Below are experts of layer 6 (counted from 0) of a mixture-of-experts language model. Rows are named gate (a neuron's input weights, with its number), up (a neuron's input weights, with its number), down (a neuron's output weights, with its number) and show model dimensions 0-191. Each number is 128 + 32 x the weight over its row's rms, rounded and kept within 0 to 255. Numbers have three digits each.
Before each expert's rows: a language model's description of what the expert responds to. This comes from a sample of Wikipedia text that the model never trained on.

# expert 27
Prepositions and conjunctions
gate1:085137118099111181205122087120097099145129082131128171047126168152117111129182112139122028099108164123196208145159128144118097106148165148164096140092125144159126126145129139117207118163145127082138149102156140135169063131118128071165051150137164115140117154152141190132109125094102108046103081119133049130116136134150104129083139115157109099177102159151146127087132188121154093098173153069174195144157156148121111118115100136102109145130090095135137083089120134068097114132135168170121151132122122123123121130122161101187101070058124105086078150146119169127105142105127113111
up1:088187119115126080113122118094166091127153188116168112109136137135186141128080160124105168164113133117132196137131084136120120168146159108057140171111099131131132107148096153144187129123164106096151064159109148147152163076173167094170139097099087110121075116113104119101172116064129092105148121083064156204111162083139124139104203159117107098142167082114107110167079155085156167163129160126144125119146128124114130115201130124137118207122111119168113182113175160180102094150144114141082150112110172159137046123121181144117159132050138113143163081132177128087186112124112097101
down1:104106102093113117131137124076111159150159128095139160069146094115164198166121150118079137134072134145184157186107135138097085126075195162155104078057170102113125115098115125131180127124159178091082150103123194116128139156077067152099122079182130118104195104109145109093126101139085135108119050091086166188116114099160110112124179121105092079115106130148145121071148140080091128132095156122137183105140146169125083174141176162154151158150120163137161168122133136121148131097139172124061207089174144079163096181169086111159173116131134108133107168147135159130104135146155122108

# expert 17
Latinate word stems
gate0:096171124121165121095171111103125145055172180103096127103138094089147154121182146168151212092139143096109134152124165071099097143102191153127151074111070080155098155145166140125166163136113108122113141167182140066161153162178168143092144163168138172152075129146155099139128119121133105136100128161119121137093055129139147109088107161149130089165084097103133077123120100108152117128131159091182137088158082202125184088114157117127156133126077132095151146137134119162100150143112132107114099123060066126083068216073081134086110087100123098159139161125066133141151105170157121126
up0:126131070154156141081141127182138176082125143152105122144136126201101145102129143111161168144147111110127153099084127202119061092163147072124151077080121183122132166119169179107140109167173067155168138134125149138123206160091123094093121089048123089140115109066172141145101075148088142188080132145166102135117156115141135099140142130137111125120180111169109138168159120154081178068085170164120102144140144098064187166193114103130076102148141137108142141147104138172139088131178158176161132095101098159141137094112090121120105137152140097131165099168091103105172078148131141062
down0:155114106193124115157111113117134070146123140126125090149129123114064168156120167127124133122156122164085089169088030228084148146123109125129094173134090122154166089129102113097152125147159097114123093120127120143123117216077102146117095104188153127119134122158159062114073143134113181052073078121226128136124102121090133105168113072134137134121086181132151139091170128069151049137126106141080193100164089147128102125068132102145167138131104159157122113149122152135185160116117123176168120134126123103118097144194128138139177142161136178076145155123123127161140111154163114149

# expert 4
Mid-word fragments, score digits
gate0:080126192104085166092130172082117094152106111111087123162097118058111141062152109068155145130096176154088167140152199063151145138113098152168165103093155120152140107120167119153092120160094239146074154154175163113084136110130100131098114123125094163145100107096070096144134179137094118147215127174112182113143107115114067137131110162080105103141149110181127125095123150170126158175142161102128153124187167130130170129150125087115071153149084123099145110132129113107058113077159077107142139115121146116116172148160113087118224139148124117155140139121161106110144170113107139108
up0:188097179149115074141103076171188127186129156112138129105126099127098090112124136178126106115123126098156119169171141097092178139158050095143169120162124189167106091136101135109112165127171066181130110094157130157122092178127153087130097052110140080128134108137147079096094088117115120134174127145170163099151162142183148169145126133103095123122182121079130159117129153081093154136139106106136115180140128166107113068126074089106144109106064097110133088069138133194185182123110185098081178133203146110122129093111120181156078136102119145100188129142141145135172156161092156140
down0:104136163091076157141188125108151117136133195122182108140054126054123099082129155120091125185085138111171150115145129150136131156125144161109120093117176081129150133062172137156153116135106125110137094169161146188092133105132120116188178110134140162080095121138133122120131091103154155161162131075146138137080162140085138135093139071208088177183153101118076138102116100070126076143057144161122097132159154148194176130142121144107085137174092101123137174156085146117126126134148133116065134094153082148061150142115099134107122106079108100239150121098131127167110128084163104152

# expert 13
Places and nationalities
gate0:161132162143176149186038107096147154089143115136126093138100179112073134139116109193123155130099145124143132163066122085150165099142140175164077095100154142148106111072131178144133084155085128106166124112122112130091106124139131147157104136141142147111153115147130154049125133140101130123136116098154100121093132119111120119115145102141069171177082122137098134133114155089159087116111217130117069191106176116114144147136123114116145061141099030122148187140077177181157124140171080079082147121138137136126168112135121045151089155077103161046071107098178107156141127080127163121
up0:134218128145124110102115127151127143149140107139137105099147131119140106128104147106202122058138149128121125129202164105119121091137131091163144140155167124110135126144140101154083120102117072130129117123116176086092118163102151088151108131115118098150101147153105074151110133116153110160070117088103142165141129096095126184136102186094090126153121086092070166157175103143137183120154178124133119004108095147124095119171091073104096166098143139021162171139139089060153115143133118184129137159142084185207140081149158106083086150154121073175180120108134141110161146136104161159
down0:112159096130088140083185086092126096108147073091137111132095166168156166118089139091069153135153136124170131086150196147082144140117112106137113130158154133120188159140102134135175173139128084046100096133102106123114094125081080192146186101160119165068156134128152091156147155116141107152157161127176110099143100184119177185090066129141119158132119108088171119097122145106103111173148075167150076125072120167161133193139128149153129160075153136116111093107101087073122097161136151132180114133141104181145085155144156136096139045117162193159128156133067161135139147169187136115

# expert 14
Common words and nur/mur pieces
gate0:194115109110191119072149137095139188068160058167096090097139120099129101071144081130172148132184109100091131107135128143122165060171199176083114126133125106178163178080111185159104157161152144098114152173143147151163114087096159167088157119084085036113136184161138125124089153161123110134109120120083129159160146142116111087129145089166101137121187109160117108126166110174144099109149155101141128117087169135082148106160136151128125098110131116060144106107190155168179111164129172097109139141095135131155146131161113173143137171117074142115113075150173189144141144058118105139
up0:099157125075111213134113093110181072162149146112197147126107133139097140161149115129154113081081130124102064175156075188127185062073120162139150045153127122101121080139149152185124127047084117131142120134116128100130182082132126134175152126107078165172085148155145174161107103124074132114154096103085139140150133097115133165117153125139138120047106114171119060189096159119133067106149093133151175107052114060110099079124128099110152095127150138103166125158078130148104145148098129131144170091089119088106141153084132105119154153102140144150112146130083088120168095140112101105
down0:105107166099079170143039131110108146130101113114165122177093136133113131197108053098107124097123145089091151139124174180145074158111126099153159062122096130115134058087130113128143145195140160153179151179084147144084208159076155141117148100135145122119100187182110136141097122079148153110120101100135089151139115179114107123148134121097083093120193166134174155149112183106144145093163110138151165121168139190104172184136106153147129153167190128084133113151104095108099121119119092117198157110155122129147150162116081196140120102073089100136097105150112168131149155061165134162

# expert 20
Romance-language name pieces
gate2:164082127144127106123123114221187102169007134167113095163156068142193175120120117177124082128186127111142106103172145096146114100092145144105206180111079142151156137116121138120151144139139176118160078067082124091157153119073136100154168107113119171171091085091122176152139165124108144148105134109099100158147156130149097126115126084129152110106121137118106129152149122157115165141101132090111161147119104085102129140123106085177120105083154117170125145103140150114118157065150163138139113123153076101101111146084063070182127156188154164120134148106131134131111126170035120202
up2:136106129063099104124157181120106152144138159113108111150119137106133107131136182109131138096088156133118122101075149135138129109155189094140155129148145132120102111166140140095084102174152095177143110128165162125145137154122117166052160133134150123124070144133117105163140131186159152179099153110184123141114066161178126144088124165135088130198156174150116106100179046145145085182034129091174120117189157100142142098110137112123109081112125173100142111205129070201163164134144107091126061135127121166109097109087083180108133094080179188134127147105069131116150089086170172155
down2:097168087113161149131047153134151161111075114109096141157076189085085126129173123140081173076095123162085131111163157104177093127113130084132088124091106128134158107095155110125129076112148156128106154159093195109133096157137102150152145174193099126127182159117164120184075125174133106138089136158176120145130074208179155116153108128199142130115094077157079105101096105109160145119154161202094153108138121103103081123163108135155072189080063087150135126110131185134095120073136117107110159085137138108150091111085137176149081126188119100140133128179141108107134119164098143149

# expert 16
Verbs and connectives
gate0:074152104154119131152110123175161127192162125096113160141116173088108126133115090147148083107096085084125128116146185101114103112120094132111119176051124133085073179143123090147131074115172102115123081153142171134134145189078121037147092087174136167092147089108163156113142143057105115099078145087135151147104136148173118071160154157108139162178141109115161091140104125095131122131172139178150192155128149144168141136102079084126087109164128144141131181152138149022134061064124118166139088129160094172134098093150052163103120109132163112128118118122091152139135149173105156090
up0:153058117171132138104154159160128071085144153137087117126113204106063103107073094122063094134105131162133136140102144158128069173150067096134147073066103134123114129080129138144146161173152151156097137180080154130142092074159124156116123167115139110068154093132083038086090178067148113070162132171094128150074176105153126118085139168101100106193093141097118130151138123116126133148147171111167079106132113104087115129107153172110126133149144127131129157122161109147123115134219104148154113145075112090105141043124169167147130079169129140108141163079084118155145138137164136159
down0:117128145149090093147109111129142179122178196148176185143127161121148106119117167109180114106135116104127070174086102134079106111168150140176174174125127151103140121123130155073157117176134110121053093109150136167155158079114098093083111039113084180126162170179129093148111107158115123115106146146122104163147098112136190153164059175157136147166170135146096074168096123106048149130105124099103148146081121113094065086123106161079138128156163168087127118171155186106089128109138123114139139182099100119162203080124091147122153126101066144105109143087143150091106135097147199141

# expert 30
Ordinals and quantifiers
gate0:121062117181086184121189196139069141117116146184093098137132114140136190201110127143153097191105171149129142125145123155150190138102104136184140102139109164135075135099128151146136120177153119119143102054166111111135116126097167153167095090123103139112138129120120125148145096131033101129143080116136143133106123064074116166144125119088130140136079091122110161085125156124147153143047146126100103069128169127166105147175174151105119075151095172117118130119130116145131144151175110131109130226107033107103124141146122117095137164104104113151081135107094109132123090033131071116
up0:134166119148098164112084111093154125150110131084125111124146099179162107178069131105150139133167127189174135130183129119180109135156149099117111187110177136149133126149134127124113151103129160132129163093110110144118162098119121107127134118106098185115129108037107155118156156144133099122137126109104108150150132158098149139107164069178124115188145089116106112063167134100106089121097114080119100143141120063143137103153127146091082086142087216141151152166200152159081172145111147144089114142151051147127084117083103147192050099140124144144113086124102048179178158143016108154
down0:146133096140080133107126161167162125109153155108112108114177145165116148140107116113151190128101068089137122085160116119148186103157103104124106126136155091109176099143142116112148174096105136112130132090078162190146128085203204128182161139199143136158153086133131149180126132199083072114177093130097155135107129109106145111111102103176128103140139105137074103171097085099134097139071129189116068142137133121062132106114081168128185079072117122175139131114084125148120188131125064136141134124074135137088141139081104120093171187162126163146086154189114075152181186090138115108

# expert 19
Word-final suffixes
gate1:142117075092108145078105133166154164129131128152159138137158165111167120117136194152132128171121079108152112103090155120120108114100161133075101113134100158146120203152154136151154122098167147128178106163112096075135104147084163123153104089153117099133143152134095129171109103117066107111111105154110085170128154037101132114149139060067145153127109117082160129120050155120078119156104163153047089167061135148173107135170135138121111153163093133162116139150073168168140111132063151197082105197126068119101107145136152140095140132144155138082161185121110135159133077087194204132
up1:091135142157132146130118111123055092109135151089107172161114152127155132192111095067101168139133143100132151118160105125155094139100154105100121155108144132166110092118115086095128086111054141133102166107130125129102109125127144185159118134099199150109153124100208157035155155165150145099134044061183111107114149155136115132113086131132092144111112127128082120110135153145119153154168126133167112119151081103116106079093171143181176138155183109080160123128242122107192068119141128155154140118169142144096122177077104052166100103129062148166121148159199130105146128168130109130
down1:146115142082125128162118151180115067155121164126137135150087114114163138125187137161176146108122130109091134143134101106095127145128107106182162076150087190177094103061091143097139107151140145047073040113150112200093123140139105059152111155067125182181125171150105181145125127162113187167177109140143159162126195123143132134113111130103137128154156106123130187142120149150091071162087143127153126139109157118111180089117151122078134071148054125099125111072094113102169124140100105121178102113109149129105135179075111097154187124102195125181162136125181144124118155099106081105

# expert 6
Mid-word stems after consonant
gate2:139103139140121099131125129137135106141155109091161140090128143148121128150151127160155158132133123108108115172102114130117121131085123046098117121150207067113101107062138132154144111139116043126097164148177050185152087166139070122114148087145158116153185088108067124165096101114138153140069159154204121067090205116115113140146158147147205110141096142108122149079171092139150108094150110110153119180103189125154153099131131126181139152083112139152102148075138140148140139160126196131098112160128107115090182155207037126175110148077077147119144140123117129105144179122116180132
up2:098099165136127105098096136102160137150185165179130072078090150126153160145131148111173108122141122132154113136097122130090067133104125120111089135133208087099136065091144132151163171114134171128153143151154121088156121114170143121165153102179150156144132151129130084116134076042059123166108143120237069101143122099127141130163167075129132136152091055171121154158138120130144132126191110122096072149137135148137097085117120141114123109139155065124128077136108134185102118183078198187148112099110117157101084113133063179079119159134068146137181102191125087125132129121145118178
down2:099089086074109121084103148145080162071149198138188087148158094128183098141108115136097102131114128141083150084135157131119163067103102073116089147177127118132093165148094105170061139053110054151130181129067084145171174136173104139155186138125187137150139109135106181132128204143099116136146143080122176194135142146124154133130126134156123118128144147090139130107096189071130167132168163100130182100071106098148117143096101206176094153137103124091145178155189107157130095149130163104161112146141123153112134129096093130143134107139181064141116130127119101114106151141081084156

# expert 5
Capitalized-name word pieces
gate2:119121095152091175148120104083130137118112173223105120103155169078130135163103150127159147087081134140118135148093138185132182141130137170127142149124099092098138147106086151186126053156163099129147177157118077135094121092158104138137121129122138190156114183140132115042144112188116139082086098160118134125216150093162110126085069099135065137075147081085153115092080128155139121086187143107102029106128119098166086181135108160114120144123179116139148149108120189119062100125104178126163158103175139132127158114156120104089145124124161084138146148157101071139146111135102164150
up2:090094117130151121123097075109157079082130184103137197112062120118157107134131110066165133150043079141120119129061147129124158116138096110112165120133128111092142106137167107148153151096076157120064126155127141094146105095126119104159116117136160168096149128076113100065103159091168124148193147133162100090103112133102171121150097126135078121124136137065124101161215151075129117145143062120091125100166137109131104097068114120164094075184157132121154145077157163069111090080202141115225121111140148133088133121139086103172141120128124104177132110136082089159081124140122150066
down2:118099158188225185098204179130141126136146128168123128163173124119119117194117200085143143083163177143135095120118128155070153112161155131101128129148097098162178095095143078109108116079140108097093077152147190086120091122114104138128116145152159097118167150183099164068164138124148083182111088130167103143150112130189070132152119137155092174153145104113107085096102125176156141134132172151111082116126165098140151081142149077125180148172117132126136146097125127124192116144121148159133150082084148175229107089072109124074123109116163114109178116139187110118121101120113111117

# expert 26
Word endings before commas
gate0:100104136126154138115148064124174109161131146112202078110065123191085094154076073106140139154160170120094153126151082120108122121137082100115178154094147131136089138110147076121136137165255150146111080086110134079135120165127137120180156119103155110105137092107085072104122147159093072094140148166072111144085171098146164155119146130125078141142188120127132082103095097118151103092100116173145158100200128139095150100079130091169122122148122112163126165164176176128135177169120095123110090138082157173085116101127184148110163115087093100169119150099142140105144147175081119117
up0:169109106148172156102142124153156080124172120126139104115147112136124100116179141108135127128108116093090113151153093067149155136131135167112108136125062197130182113074172129160143094160151089127093087102170111180049205062138068147049088155114139112163076091139040069074111180057161095147073150153109138170163154086113119093128128076129094099171131131129104170105131115054188139117065104145155121129118147170100114153140154156098097103111144117149117161131124151142123140134134159182126133076191122111103124131180095122091097118151182132138163148159111116151108128116158120098
down0:087097114145108149121206142122116130116101157187112126123142112062160121100076158050136133099136156157084160123182134127102059097156088115174144147112131120057142108097120141115154108123120143121177130095120114083182129124097108112121143125127202092135203075139141134135096093131104136152066175170163095112133096122175091153074060145119156180130158104153117139207100111145089159118116140150129145166107085063124144101151109110163177121113151100127108095097146149070123120128161115171121084119123195169112131101081154111136139121173095169097098106117105185130129124068082066207

# expert 9
Infobox field punctuation
gate1:118133126106122147084163134154136134136141161179122093163223171133104117133169129109140113152113114157125160160159211038100160069172157085158109126135112159160159126144114127128115152138153179135180130112148117141121083113130093148119045105138054128101191115138117147159138133165074069134118094204148132166084149108190136177159110184122127133099125092144157152102141130132160097143078171159117114141109186142121140118115115122121102120120127136056134185117143150188134102105198164145093053159173146194126105130135130143148151052171108070158144143132095118168130144083157145158
up1:091119136139102147139123065102150101108124092135126153145103085038164150156137135108117103103107109085077110148125155111127084124081186096105127121143058139135100097118163179106134152114177141111117141132180136065149119161176104102124083111143129140122083108124074102113092138126136131162101132094156166123086175130154100085126140107115105161162099128160073132139156094152091177149148134116168130129081098173160070101221090100157159150129094091116130122114145080125062055174078085136143183126091151116183148060154080127090130199086121197163138126057131150103091131120132090087
down1:182086141133159166178137163115129112128102071113082138164132123131111239182104185101153079137177123150125130141139151146132099213184145150121138131131145103121118069175120123109085135147074119184122113136152085065168140153094085129123170156118118104119156170065115122094100187115126166152085106172097124175101140111151122145045128086191133118120107133128155128162142200143127120166128097074172146096128113103164169080181094114123160112162100157174151062190125094119168149147152150155147139131134122122160070147098145133107182152119099174107135127141195113125086097109144105146

# expert 8
Adjective and word starts
gate1:090153151125156174166138166148109101133141126122058075102077134101193099129108159118107155168115159174133145144078171117147091143153161097114149089136144214113099131126126100150164141190120126065082081127192117137110119169188163126146124098164098140145175187070147114108069120169108150078116070118138108108154095178066135129142124123110160145123089177091139099098094139115146171251151167229149133147113129138076085167131112106148104118106179126104088137124156136118112100145141165123110133152137123076137123125128109151049164139105101146106096124143098142152124089132141075139
up1:118116113135139069183157141111155144136087097089091054080111149131125136157124137084134104171131196128122160153110123138117069151089164095145153065168135182151133144098133065142110164136166088078136138086097140147118089128163083115124159051159120177145140169130120196119137063185123163114143154186198139087066120167066136178110114084144123070139145175088125143080081165098095144067104163118125113129164117122149102132088140129107120166104134149165147097057122144125124114144188196091086142161094130105129114123141079159095121123099110112090109116128106145087118136116120108047
down1:098078113140122066138149120140129116078124124045116140109111121115144140113127113090153116127149175143116113127123104097097110108097113105149120075155143129083105188144146133149148102121049014141087138101152141114116131150096130146164175140164212171124104124174077147122143079131090076124104070107121093171115159096134255165109153084129067113113113106144114119073153134137129106129141133169153119114159154154100139094129101132063086152086165090120114124139068134148085152073115102162126120157144125142107149125207170164106143126126113199120153164141099129069128108205131115160

# expert 18
Word-initial fragments, music releases
gate0:148140156119154086177151119072146135172125201152149093092103111153157120115159077110124167160170129152176087138178148129193070075190118166114123160068105115145144094088132064087152137119098108131147157076163076130170139147197100159227135130098186149140109127130141084078130080126125109102161142162176105156099124173147106149066139090103141139111125094129120090185109136099161184055141110128125131147137113127166124131080102168122114161107135179153092106173114123142144176085152122201121137118089113078094098115112183107128062131177123137147137136115114125131170135087171114148
up0:152125173144178152127175081120121121105104182110094121138081112177082105144123124098134165153148154111132152134119161135097174153157151148151138222141110116063166105077184094128130123096153141158188141134113091109132089125191136107143131154127174163171093073096123114086112168099113155163090087153126116073114146110171101114147021129124210133129136114105091147108183099076066118138075126113137133080117175084158194073109102133142146089118101163112126165072185159108146125061120082144165114139103096137102103091115156114109165134138141146131164143092116087096159136164142079178
down0:146131140197094123143105155149102103144069093114146198126127106172134176088155137157147141097122111188176111200124100133118148119127158137156155218154177113086119110136149159098098054136118112112136169160132158104109142144191186136078091121132137125106100097108108105186086093152108138144195134136125142075193084125108091113182067145120060099172130123150092112055091115155116125100167159127088138135119107121101069081086158138141131162129171164155148099141158158121098107159096156141126102112139154178151172125131131119104098118148163062059091125149143096107083117142096155212

# expert 12
Past participle endings
gate1:105149115131137136081132114187101097166095129160104139082118099135144058170073110129125142097136052170088119101127126081195138111201110148168163104144090137154158122117073124091207150140157080077198135125147148148101057127172162138110179126165122090150164185102093132160153121090125111163137143164068109097129081110139104140150093133139143132183137097127127178155120121123112143083109121109084166116157099154121179118150164159109155127158105082089113070168126070087111209105049135108146096079151125155164083144089135155171158113119116173129155092115119124173087129139177111128
up1:113136219122056155071100090157141153106138169161109123068171118094148148178102161166089123099111122185125075187146131083113152144137104169161148082080141086137082163124188122097162129096077127073129153165159154182112070093115107163157134117145181158148142144086090085112178088135136087134151188195174144092088152111141136103157100163147142107130144095108154153118128129066141105121141198052130097165101152139131133134087120160130139150175098095071114069124112150168081155178088097151119115158103108087091150090154149124150149140139063160112151138122125100136128106120171119138
down1:153073123101100090161190139152118060155135191121100121105073159159117129116165158216125090145092149108094145100135172119115156174189088128165156130115184185084123128130175150123149094150122098134112120188145159119116124170183154135115095133138104085109084137113163108075123117117168089120139104150183146129141153066178175059131134131115122114095110109102123172092156135113124185103111134141128179081136122112065100154129091136195126146122124089046156143140204165159149109163130130198115132126127144079161150185156137126114135109130114140061159146173119142150134192184179154130

# expert 25
Taxonomy list fields
gate0:098155130114166177142074068089103107124117141149133088143100128117127128084212184127170099153068132179110173131122155147136195134141143146151140036127164123123141134174221107118121129188098104125152124114134054077120097162119170136146173107152088107098018115125108149149102116167115169143090152147144130151124135112158071094145131214161138166077089113094179116135161085174096125125158138106130174124149137129131140077099139119137159115096127156144110067158104117114125103192112145097137160156127129130198135135088146080139141113124126161110076158097125067083122172110130114158
up0:121117085223130133079174044088112104099134098136115115171113135127088092127167106106120142166136167155074126126115118173193103106144153126092105099123075091125130118078152170111161139130073138113083176104138139172069132145094082088099158090065120147173184110069165087116103129135146154143130061131179093123119114132167190169199146150087129117136100116108128144104085122127070137074119063079138151156150107099130138157189127154154047137127078132140148087120132134133140105108142129141101166177115118130124126078146107135160130086190099135131166150166089070135146134159174165163
down0:138154167114112074115175114112176107189151153150080087151098109131106173121152121114157190077168138103111088114155164111050111159160113111143144176173093083145133070175132115148122129133111174082153197121111101128180123100117100106049165143076137147141095136127051118150142135152119147081130133117158123185124157153101125144127188159178155112134125176132108131134183088132151098148142142137109062153116188092128125077130138119183076087135140071160125104095138204209119113163089130104189166145148101141099130147136138125107151172124117136066123079114089092083081114156097095132